Weights of a small mixture-of-experts language model, trained from scratch on English Wikipedia: 128 experts in each of 6 layers, 32 SwiGLU neurons an expert.
Below are experts of layer 2 (counted from 0) of a mixture-of-experts language model. Rows are named router (the router's row for the expert), gate (a neuron's input weights, with its number), up (a neuron's input weights, with its number), down (a neuron's output weights, with its number) and show model dimensions 0-127. Each number is 128 + 32 x the weight over its row's rms, rounded and kept within 0 to 255. Numbers have three digits each.
Before each expert's rows: "comes after" lists some tokens at least twice as common just before its tokens as in all text; "comes before" lists some tokens at least twice as common just after its tokens as in all text. This comes from a sample of Wikipedia text that the model never trained on. Tokens count by the router's weight.

# expert 91
comes after: " (", " \"", "\n\n", "==", ".\n\n", "M"
comes before: " |", "S", "E", "L", "O", "R"
router:142130078085117184125127124108074152109112120155133213205152157132091089105121114085110116131151141110121120133143100151170082089064117114116125142160128098080144066133141125124153075110169175141100125174130162163106118125156198078084136086109090096068170099141167170165122097213080162101140080117153110085109151109095147155117168089135115150142135118121126173164097112070136140097087
gate0:136154149154185115151083104117133126120126166136087136133116098089118126132168147135100190067116166119093127125165103148135150112130063103144156162089108089096136089100114106117194063108152168070139090130111155120140206217142155121142128103156126090105078071116098063164143092127081105116136130120087139096125127110169122165148117110157072114097097053134160140162099191172156172087119
up0:143123134140100180100180177111111134121100069113145062147162172144170153148141116119145100216107116153184152092160129127103108117143165145102082114166193201091127146132135087133089157128074130157159152134134093099147074066142096144153154109132135152139158163152136136079128207099157189137139068132162096135155074085117135143106145109197131146104124184132129122149160091106107069154150
down0:232136121131172104104118126125157105107140109127061119148086162150178127164165158084153093144105101071104113166124184086124155137124151172140147137182107129187127128142106180149102143162107135053168125095139182133099146092135095113112156140141081148150110135149129186189172149076174114070126151181112141173105125163152164070102152134100122162119116157074133156092146095157081101158100
gate1:161177158079130121177121221170097130144135137098225193190094144142129163136094164124145141137166132133075178126169082073081128116147130118075115119125162117127144100147135082131112128112107147175145124129163175146113111150144088148105082086163109137139114088115132174140100141164102161152096216057093096101139096088130099121153133178132116141153120139122149193080100149102124094127110
up1:095142119099143128075159078107136167085109184125120108148153140102144100136099164174125076119097161109093173097149169078153123113096113119112126100088214178148106131127097107110130135112102126095140123077072107139049131103170091101068115106108062042064159116125095102102180140128066101189103148129131127085164130133130082150156140167104136130128105125180137117155126147101078121183100
down1:094076149104119111092118154103154119098132177078132132118122113093141066138154113152059119110084102074154200131129112126102135200138140093072132172149109155127109134098126142127144117153148163173101152059133145079149180158156127154191104155121123190164142101085114085124084147124115159191106094114158127067151159102068179141077141128123119132141118064074148143187130119111108187137087
gate2:169126099092133163130073179151140193141125163166124131174143147111104113151172079066203118077082148100111083155090106107166097106083135131120137168089149113158083099148184156113170142203136159164190140110141128130128133151162171077097116152106151098111142171137099126149091126094078080105067155132153156111175124152114110142101184113110097102147141153151133198126144186170131112084119
up2:164157100136110162141139110150129147150117193136121119133197107125055106079158059126149138094138116113195098123181096105168132134110074123107185133155101145143119122079126101108146129127175056189112139150156096106092071071103195134153135144043129124110090095130095089084146123108091113170142088112154161103085099144178156147115106150174145126140116152114073174122157123145126185158089
down2:112150130110091067175167186179141119131170120080131112117114174141079123147089104150124123117141114118182131184146129081105087157195061185148085166090096063141120121130172140131168134135154149115132136126114123134086134092125142087105151132113176081101146114149146097155173140111140136134125123096128128091102083155089118154228186105138065126112064132073108159164179090092156107085124
gate3:181170096102161160090113116122102073148166167124131128089078100137162102126153092084138132091088155131149127115145113141136116139131061172099147134166181081113064049156147158078104081091089154109198150107090146141131141150091120126072082092135119107114154089042129091162134150144052142159142113119074109124180140091154135139145122123143144093100077094157136140177134138111141079078143
up3:128113132080125066067089125172152133137152111167093103133112118149188119077141098097171113047157105108150083106164099140126158159128122105149143074162080136106075140181095224141137105074170110093135105137134089138163132152124130134158112168132136178059169168096106160130156160079156135154145067116094106085141141090135155115135106136115161123113070065064111102124167109132162144148151
down3:118155127081170169081063176091157146094144184120133159188115138167123127120061169102043143095141108146162171163096100116171200085150087145138143069116147150073148124117130106140111147137136123179111169135112174140143119097142219130140105135155090120147127161142137182170138093174107120140154088138155103111124119103143155166112130070105134116128107180084058157103116127123107160103182
gate4:147104136141127158183071146140133172100136142130184098124121095125090146110196176081139157081174125121105100103172107135145124122028143061071082162113160099116110080118072102084076109093170070087134103098148118105152180128118154132162099168120161120115101133134115202190123163117123100173124116167107144083139136168125120132194125161151113138153107126059121154118114176154121156122154
up4:081165114123115168117145210153073139125107129114121163112138185146137145095091133193100089143128144058105110134091132073197176101129096181150124129139105180113102128133189146146118133117125096161072068163141137132116103120172138057140122071076133061076093160102120078105180145159120131162118147160112074126132155128142156138180111172152100123119123184117129183156103181136142110146103
down4:073158187173103119148102116132141079130168148093136124170144166112109176104108113149150072147110070078098099131129126164143211108156154107162139153144140094109103173116154164212145108110210084186126168118094123148101150151108144129114146156077143082086102092104136128150101165135157154071118146146114117146153171184152191142174169113135125084130099173127140151132127149164090184164172
gate5:139159180163074118078173126096112113078157185197140098122111142162110100128175135079120103131110058153107097056080117162141108104120186147155161166105119097085154131129113095105110154110104110111169139070141098085110103092108144173141160144065138125066164076147142096156109188128093205130133121119077093166104129134103089139129129148151176143152126172134137131099084099110173101168094
up5:127114134103126169152137119192173101133132191103075117074112133112192091108102163121157100141122150140072124103120142112141220164142103122112179127118176117101115132115119092159123128108067137086103159106108160173139090154178138106122125138160155141071050093081129193166137166146109090112155164156099179049146105082141136200148134152113128197102084118114123145099180135115107142118127
down5:117144208047121084151136087092093149144158074149139091165156148115125165095168093096070160135136149133087107128163121125161126100114130152052134158143076123157121149129102098130107172099134083110100154135156080186135132120083077111062162113098140137148123120123156099132174123081123151092181171153116143095088176129098119138158123074144140079088080136125150067161096091159135131055089
gate6:127114086128099128137098129172153135128149202098124150103142169119078115133119147127118121147106127076123106150215141078168079081138160121113119100130149126149118075185099121154094080152129214140144140164134218143097112154201100105124114138048144119117122109135092103123105174102195130125141167125178112126093159217082131115100145138123127137111135182105163191153110183116112125151138
up6:147142105124119077101132128104150134127104095114075141086136139152139136100123101160115162106098175091110098185121095078200082106094189098143062129076098148126119114093139153186154103134124133110137169155148165079081167137202125097125130140076097070155125098116119089109194106149096107108133159134181168099202174153151116092132196210148108120145177164100116142132086134144102117127135
down6:123106109126170086157130107098153125133160160150177106183141117124129143112136096146122193105133159070174158150154105122133138126143169123142090057110191157138164141132172127140065102111153147158164137174201129142169142125079172119092105192195112159166170103174163074134139157140110118110079159157153157130091149150076194114134125102155150114103131176128112171087105128179196101186135